config.toml
n_experts = 128
d_shared_expert = 64
moe_layers = [1, 3, 5, 7]
router_bias = true
norm = "rmsnorm"
norm_eps = 1e-05
optimizer = "soap_variant"
beta1 = 0.95
Below are experts of layer 5 (counted from 0) of a mixture-of-experts language model. Rows are named router (the router's row for the expert), gate (a neuron's input weights, with its number), up (a neuron's input weights, with its number) and show model dimensions 0-127. Each number is 128 + 24 x the weight over its row's rms, rounded and kept within 0 to 255. Numbers have three digits each.
Before each expert's rows: "comes after" lists some tokens at least twice as common just before its tokens as in all text. This comes from a sample of Wikipedia text that the model never trained on. Tokens count by the router's weight.

# expert 125
comes after: ".\n\n", "-", " (", ".", ",", "=="
router:140155160153148151105129150140130132106143091136098098137152090092138162148112157103134137113110154151141109089150104112116086143155099097130175074123147109142096109083098138103140140149086110146153158119098163112116123159133114114103143109125116151101081082107152149112099124163124101147127153110125153148151115100149169160092110108145115108112103163132128136143098144102094108113166
gate0:120163131093126105144124118085086117165123122146092154148122120104128101112144159130155138144130117125161076135074127107141121147092121124100140151166132137117108139151104130133085128109146136162106152167150141168120129123134180136133072136142154127127177122135154107130135173113126173097099141135171110123138141101111149148131156086155106143097102116116091096143108073134115172131102
up0:097138129131137163086140150123124142109123062125184115137118166136127121119155173151127151129174155129125167166091156138103125094139084104127084167072119136154146121178169121097137129146105093121096136121104157109129126118137114154158168096124142151114141127125151133138128101162114111074125138153112142161097113137158140137119120125076165147159133123119130151136148128115161122139127
gate1:105120147130113114138138126118128138139140126113150166086091112140112111136127130141182165089103125145119084156118143138135139108109124128117109150154071137107140177136093109110089139097115156116108108129136111159118115146112170144091136132163157088151126114090102127090105100126134165137166148164098122102104066130127087126093094105119108111103107136151106093104116125122088122087088
up1:146138115102137128082130086103129127105143105094146145104148145159189123146081124152182164103108178111158113132126143138141075131134143148130122156130120161098157146137094101106117162113173147140162134096110175145142084113143161128112108156104101111131130141101121124128091151098147177105132149111141122125135139128126124108131093156136143075099127132137100147133125148163102091134100
gate2:131099131089119152077126142100139122160098141132150128109101081141077138128143150153156129138189126135102099130129116104124108144114119143145128128133121151058148117097141137095113164136136110089118131141122134143162177140109138111105094115156128136143139106109130136145111171148116156085146111135095088165094127123139107156172137119134132101123104101124155104167127074163159149102164
up2:140071141156136145180124098145130138086079125094137123100087161149157131142116115151090147087126136148162135150132116140102139103130126110111143129117052126165135096124148126158172094165139133134155140148158162169105134109117103112157115094117099070100106121135166147125139124098143119081126130127107160129126146079132114093096154150133135127143129118107151107150141129112134125121107
gate3:129131124129160142135065134121098095110113115108155128135152142112114142154136096142145133122106118146125143139131157162141169092141134170141154093106123096102163124089133170140080113079145156126097133174123139138152117118140085112174086175141119116161137128101143143147166137125112093131145125144077096074095116127146095151144157101115118164121177137128131138132162127143122160114120
up3:150129136168111082102139060119085161153104126138121132155107146119130134132135090113158137099158103112112134133148111114093142142161117135111117096128127116108134147111158113159142134140164143127119134156096129107150129125080208068132112130141121126109130156127153120094082123116110106121138160124117102119145102116118093158146140133152113091125204106126164169131167111107126109131127
gate4:098119135116164131149104140135118126138121108102143124123098125139156100161125142145143106097124120128108127128105158102126096126172146162084137124185150155142133098151096144129134154125163157165134113147157155130103112156142093142113120150147129114128099117135165108175094143129133109154108055132134100137142134133147141119152129126135111153086192119113069136073126071121105171137119
up4:115137111089141114087086087131135093134109112128116128117105104110115087141122105130174091107152142069131119144120093141126124134144104116087110114154128091173109132103129159157153133111109104096139142138161154127138092117149120145099122146090140134108105125075176119133131129107155120183156093111149126121119095127129093158176191149166123136127146134136131112146142143114113182125123
gate5:122114109126104124151177116108118113114101157145153117099101105164129142113142128141125122095130104159136097160088106129144073104128156121092121100124111171139114131152127113134115120118138146130146112095129143149131160109116118132103145131168127167154156119093107145146130155092131142102124113105157086083183078159160176154204091125083104157132128138104119142135129120147148131140154
up5:109159118129117122126097138114087125090110141116117142162128114115135133131100131142062083118147120179139146118127077141100133153141166110111123110147087129132130121156125132156128114106133135177118122123083169116156155141106137072127141135148087144187126098128132113109105113100151187100150132118090125118116123147156151136122156183124116143144121145081086134125129115152142103158084
gate6:137116137131112148127123154106088140126120139131158112157082138111155117128126145138187161152154109121180175154094133106137119116143130107147104121104159149128112162108184134144135172167141165184122151149147126106125149099110114140155163146148137154160143114140086129146135150175113106150104088138135124143155105127156129129101116093133173125101172106138130125106124083162117166126162
up6:147131139145150116135112140103181125162138121169138148111164121120171131110141147126145112155118140132125134125177118139112122119153106124117174138108181129139080119155195130115124142159099129114123099141146147142078122094178145136139162146163164161114136117123104100104087153139199090128104121127121085111112113137140159157140131096132122152167161089121116130124097093116138136113134
gate7:099137134100138126114103145156125099132106101122150122113137095144134101107110122152082123116126096182086148123113128118164129160121128168155156142125101104072106127116149132109152115158109138175159139170098096106136128124137162179122104122142146129162147124111097147107142123171150140109108130143150108076105142108107129142147155180107131153151161055135140119100136155148140144093148
up7:092136153114106162118118128131112068150118123140111100134108127167140147104131152132130139127140146159125098127129128142158135126115128120131145186050147143106149174162173162141140106111141120110102102179149114141108139135124121095095174116135085150112114155112127091128133112145183136131128156101142102174126145088149133107110122115132126136133179161140103142160145145101074110120150

# expert 82
comes after: " |", ",", ")", " (", " –", "\n"
router:118147146154146152116135140143136126116137089120103105154158096096127163141113148102129147107105147137151120095143114109103054140161098093119161091124152109136121105075092128110132153141082109142147164137104148106118130158140120108106141112121129153100064092119152149104103103151120108154142160098118157151149104103147124162093110118123107118123109186136122130145090148113086116122166
gate0:085106093110131155171126131135126124146114117100170118166128138157119129093108127134151099110142126136122081136093102117128150053138107125126140083110148134157149112118107139116112145149070166153132139119134126154127123107124126144142104178134091137162117103108127146106107123107103126157143114115130094141146172090170136121175127196171113154112125134096154164112085122128115122111130
up0:107112099166100115115109157174088110134138129105116123156109129120133110122117112122149103091141172127131125128124109123104102130090150129153071136156074145106169102122136132134122171127111128119116078117139162139108133143115142081137141099161118147140132143116123171142164098123177154105149127149136100173123126112112105079120130149140043125133106097135129112108140107108106181128137
gate1:126182089149114117129091165118082107095109114152152104157100140110145146110129132094099140131134113116132127180091172144111128134145109095144146113163104126103122139083165170128109126104129151159062098113116137138133105131092132147148130146099131088144113084148106127100146113154123132115152129102118107084121142168151136136147141179079144102112168115128111118161125110123124128164123
up1:159149149109120146151108102106131150088154121112097162120115166136140136153133144119120139163068097130082122090092132149108142115122091175093125099148149127094077126145168118126147141148138133136132104130112148096082151137171117142166108122165142157144119128132104148131120119140133149168165115101135143157129132146172170143139129086099124090123131157106144163086127080106124098136123
gate2:114146138111133139161142140110166111170058178128134111149132143130073104129120138061123113148163172127112132111102133151129143108137130125130113121143130133093133106106136159126108151140114170140165090148147139118115177120135171125148105123118133120166096120124114085137171117164139160124100108137128141085080108139158108113132124155108122086131106097107116120067123143125141127098165
up2:131151152097109109100081142125084127129140080116140130120104137135152120082160130146100107157145139154107056141161097120153150169131125173143135136126106115147144151113156095105126103151145155111133125090108176148132114105160111168134170123137141111138153120132131187178106089141137152125144108100105131149140164117112160119149105150110092149145127122116162084117126097120135105104108
gate3:099102107148129171143128133138121156140133162126161118118141173139095159144137119092152141145117095105140152140101131139132168122117126109094135139154134168100174138133090149098131126135104132121107176122141111122080166115156119109129125130100067111145091136195141075131122127121088103155093109146116120128147139077152175114162159105136114145115155096107155131103115160127164128124129
up3:172112162164121157111116096149141181157172117169122127161125170140120093173108118131145150098123086103087134129124165101140117113158118128165122096108133128138105144132110163130121122102138110136090184134132146148123155117137175085151143140119137188140142163147125134115111101116171098111132123175127124150147115145121105152114121144122108150179108151122147132124141133127099165161097
gate4:103127132149127078125131166090140169136125107130146083112122119117080100067137081117127140130138126138156095157119122134094105134097129123132148081115134116094131123119134145130121142125114136131137119108110138099162135143148170131126143143124140088174121110141167127129142132106081139155100126148051115123101094144115121121113129184106116163135118156149070138119137120172147174146169
up4:194106131137145125121116164112161134106149146121109123100111147128172128121120105145153121117141143177109131127123098144132125091127143138090142136120096073146113147192117065112126126104152113138151141161113144097116128119150126131160119106160099104120116135089149128160111171160160171183155121148179138101130101123160157108104176156130134123151129120152119139120154153147105114127149
gate5:112126139154140097190098105111105151147117114123112152107114117149103128048164116107132158137111098116134116125104123085086134127139149143128086141134142117164132117114173150141135133136143126148153142112143135134133161104106128181135132139176129149150098129146152117148110140123105153084156168081115143137103077136073123137151117125100137168109115171127079136125119094141163140110140
up5:156117105089143111147124134137157114116127103175141158093138134179073114184115135107144137144122117166158123139151127117128088160111124115119112124092109108141175167131191160115136115135131133161134117157096067147111106096066136104097132104094114123187135128123109129100142144148110129134096146111127131098133149150129138130075102110122136144172137137108134140148119146123122098126150
gate6:115117167095132146140151178120102138157171129136159086152125089115116110089141095148155096185121128125088173139134096180137103144144142119090096160136097120120123117129165156153102131139132139102160135153142090103146153139133121140128152181160124085196099103093121144127114152128106118133131140123118137100100124127127122126140118135138105165102143104119136132080117109151154100142109
up6:064140144096132161126108125148150099136115106176127150152083129128153088164111127100145146124152103106169170123109131087108168098102153135124146127152106137138141137113149108144132131119124111126085140136100125116115082137107157157064146115126111088205156135164144145108153109164128127123128122116137153144137134163137120101157114124097105109081100094109143120146130116146100119105114
gate7:127114154107119102164158180101136115137104096117138068171133083139114106140130066140126135132146095159129138136116129110092132105123137139171136128140105165146161110084122130123099133131085119144133109175165119147165149133123158102119124164093127108147182106160105109136106110134149152163132122172125130087092146136120096129126138137126150164135078145138113155118098165146144140138147
up7:120193096122148054144175098130126099135127137114172133152170149139123118129099100134155157171149169125109147138116126176121159078134136135136137129136141136172127112116106161123123126082141115130136119157132142145104119137111153122123158157113128149103167147130119132149144154159135120118143119131145159143092139143149149186102172135055142137132128098125135104166137131113140093149125

# expert 5
comes after: ":", "-", ".", ",", " in", " ("
router:148153142159138140104126143135140145109140098125097109133146064091138161147109152121135147125121150130158101090150118106108074139165099092120163053133149103145107105102093127120147151150089104142150174129114155103124123158135112106105138117127120157105076096116158148108103112173122123133138161101132150149158109098133135154093111110126107114134110174134134127145099148109118107111173
gate0:104119127106092106140136161164127124153089129128127135110145124176176132101112105126108111150095093154114146140130178125171115131124111164116088151119131147107121131119148121148141082165147165116118129124178109167116115121155134108126102094192116091149128084116128133177114132122122119126102152128119119144113148107173091129099124120094114103106118173115125128087173118187138140109139
up0:158076084144145157107074135122123167116105110150168097102179101102120137113132123077166120136178126127109144114112100105101102125099156127086093120131104118120103112165114141138137125149124160115114135128159149137124167104164120130118159169104109134160125121159153128116154145117130117143166098145113117182106169131139091155183121134138103151130118121134124127164099122137116107151096
gate1:071093175101136149131145148154102119156089102128135129144118115127102106171161136086127104081178154132110111103118131156124142153115123096127102151136078146097129109101090144133063151178124138102112184122116112132128141152143117115163147143125119108141129124155140120164104097142109113134133104119137151099145119128131131104128139096088075144102110099099122132110108130177100134140110
up1:126144130138126146127095143093162133142117101073147137089080110114120108106095147140107124106145148118200108148091139112175136151132107150109148109124099116110116110113093121168086108115129187080156146121151111137142149161166099108135143141125132123106121140101118123143103101138095109125116125118146171129143133108131109136122155069120064118136090134152090136155084129131139132139149
gate2:079090106106083118135136103138118107151143118138119118136127110101154110111131126138145111161109084139096136148134105138153140131142157179138127141107105120106126176121163100126148166184137119130122123153123108167116128073137122116161142169125153091168097122129087116153140119141118146151153100112100076093183136148116133146154111147157147095119089140151112141101089087156128139141157
up2:164094115146093178148121123126121118140119098098133141108122116120139106077141160159148099146200119126124134167109142152097142125153144143099141093130162120168096130131115119087134130142111103154098081093132156164177095120145137176153135102143153148114129123141157102134115129174117104123156170139143094099150108120146145106134133104117160164168146151137114123137123126100172112128152
gate3:146084138118128116103120158147126106150098126107122145114086090127077117157080088152137143164108121072143145156126144104128130118158112120129112111145158097098100134096165130118121100156114138108154136144130143094144137127133158121136129162155129093157087093178123132144134127166155133102117117168112141096119137154099152098130153110083105161147091150159108071114148114126122173128143
up3:146109107089113114136115130140147132160125160101124099145135131126133162105121102096139122155157143143156133114118116167162110082114103126115134119126112162150097165185141132099149080124088109098102130126163107110123083143123144141129101127163112121079148107125140174125108112081180164099145159135184187091117108123135141142124107093133113151109126167146119133133100154115158121119115
gate4:155107159081112182133122163120118143151055139100148130114155141124071142076119093093105121166146148157138114091097124143137130129090134140120124102145127152100151127112085102124124156141147124093103100113110103140175138098152125138172153138150101119142102103162105121132130148143142101115126112112139129084121082124111136137109154106135095146131099147140132100130090095126140097124090
up4:122114136155136144098131162133086126137130076161140134155157145145112128137162133105087121140126127137135145106091067155151091126132143104153116105122103095126104158160115106141069131144115123127130144174095172151159161146114104094125090114148140153120115154101102191153140149127155118098149156112143117121118132104095150140169174099097109135156107154163113131126157139117149130141161
gate5:115130135107121119120085133105097082124116114172136138125073151126133124143143116141123122149150115150123152158130112161191137116138135147138145145119104148132128162111147110124151102178151133099145125135120135130099145112107123175135095149178124086135173117132109134122110132111164121137083085152134155119100147109125176195136145176144112165090123154129168092106131104115122108158091
up5:121111181167143120118093171131151148140124102147120135150097153077104122151126126107175127132088163100162094093105138134129132118102112136104152124095102095148137114145137138086118112124152094103115116128141140135129149090136161155150123144107124139128149129106154093139137092115137132135110165179157155174129106151140097146114155153134104146078121096073127112139165167151097113113164
gate6:126115136141119113193092108133131098166126079140177150116148115150173067101117172121138134107165106132117117141079144158096139158134178169141112158111145097156087096096134122148108106121140166174126115112147173123136102125142135145183117141116092116114120124159121142132161100100146140134089121116141131133107127104145128130123162123126120172085131109115126140139145117151119142107107
up6:146123172147129119156103110169116110136151107112139140089145109176141134136140148119152150095157133109127186111132103159141120099124133158152108108097161117146130097111165153126082135087134110137140125128095150146105104148171163135135149135126129125171055152155139138122140093113133108071132122103148141125100095106128147118136150151144094093139167157069119137153152162115139125128149
gate7:140091155127143096107115139146144114130120121148147105128142151157211165147127117108131112117113138170186137136111118144111126167144173161114155059116095170146130159117141140099131116114131128097132148149154126100159138116149105138149127172151135101167160147172144117170143132118123093156144091122115105111161113125165121165102141180118099146138121133123154106103121137145116113117132
up7:123165107116118149152172154101103107110157166110095162099140132162100139115145120139172117108147147133085125167127135117132131157119157104107075126132099067167128129132129135166141152133163127131145130157165138175140100124162164098162139121155128146116134094109154078154149153137156146151100135161130119101123151158110126140151129143126127124148100112131133129170104138067165152104119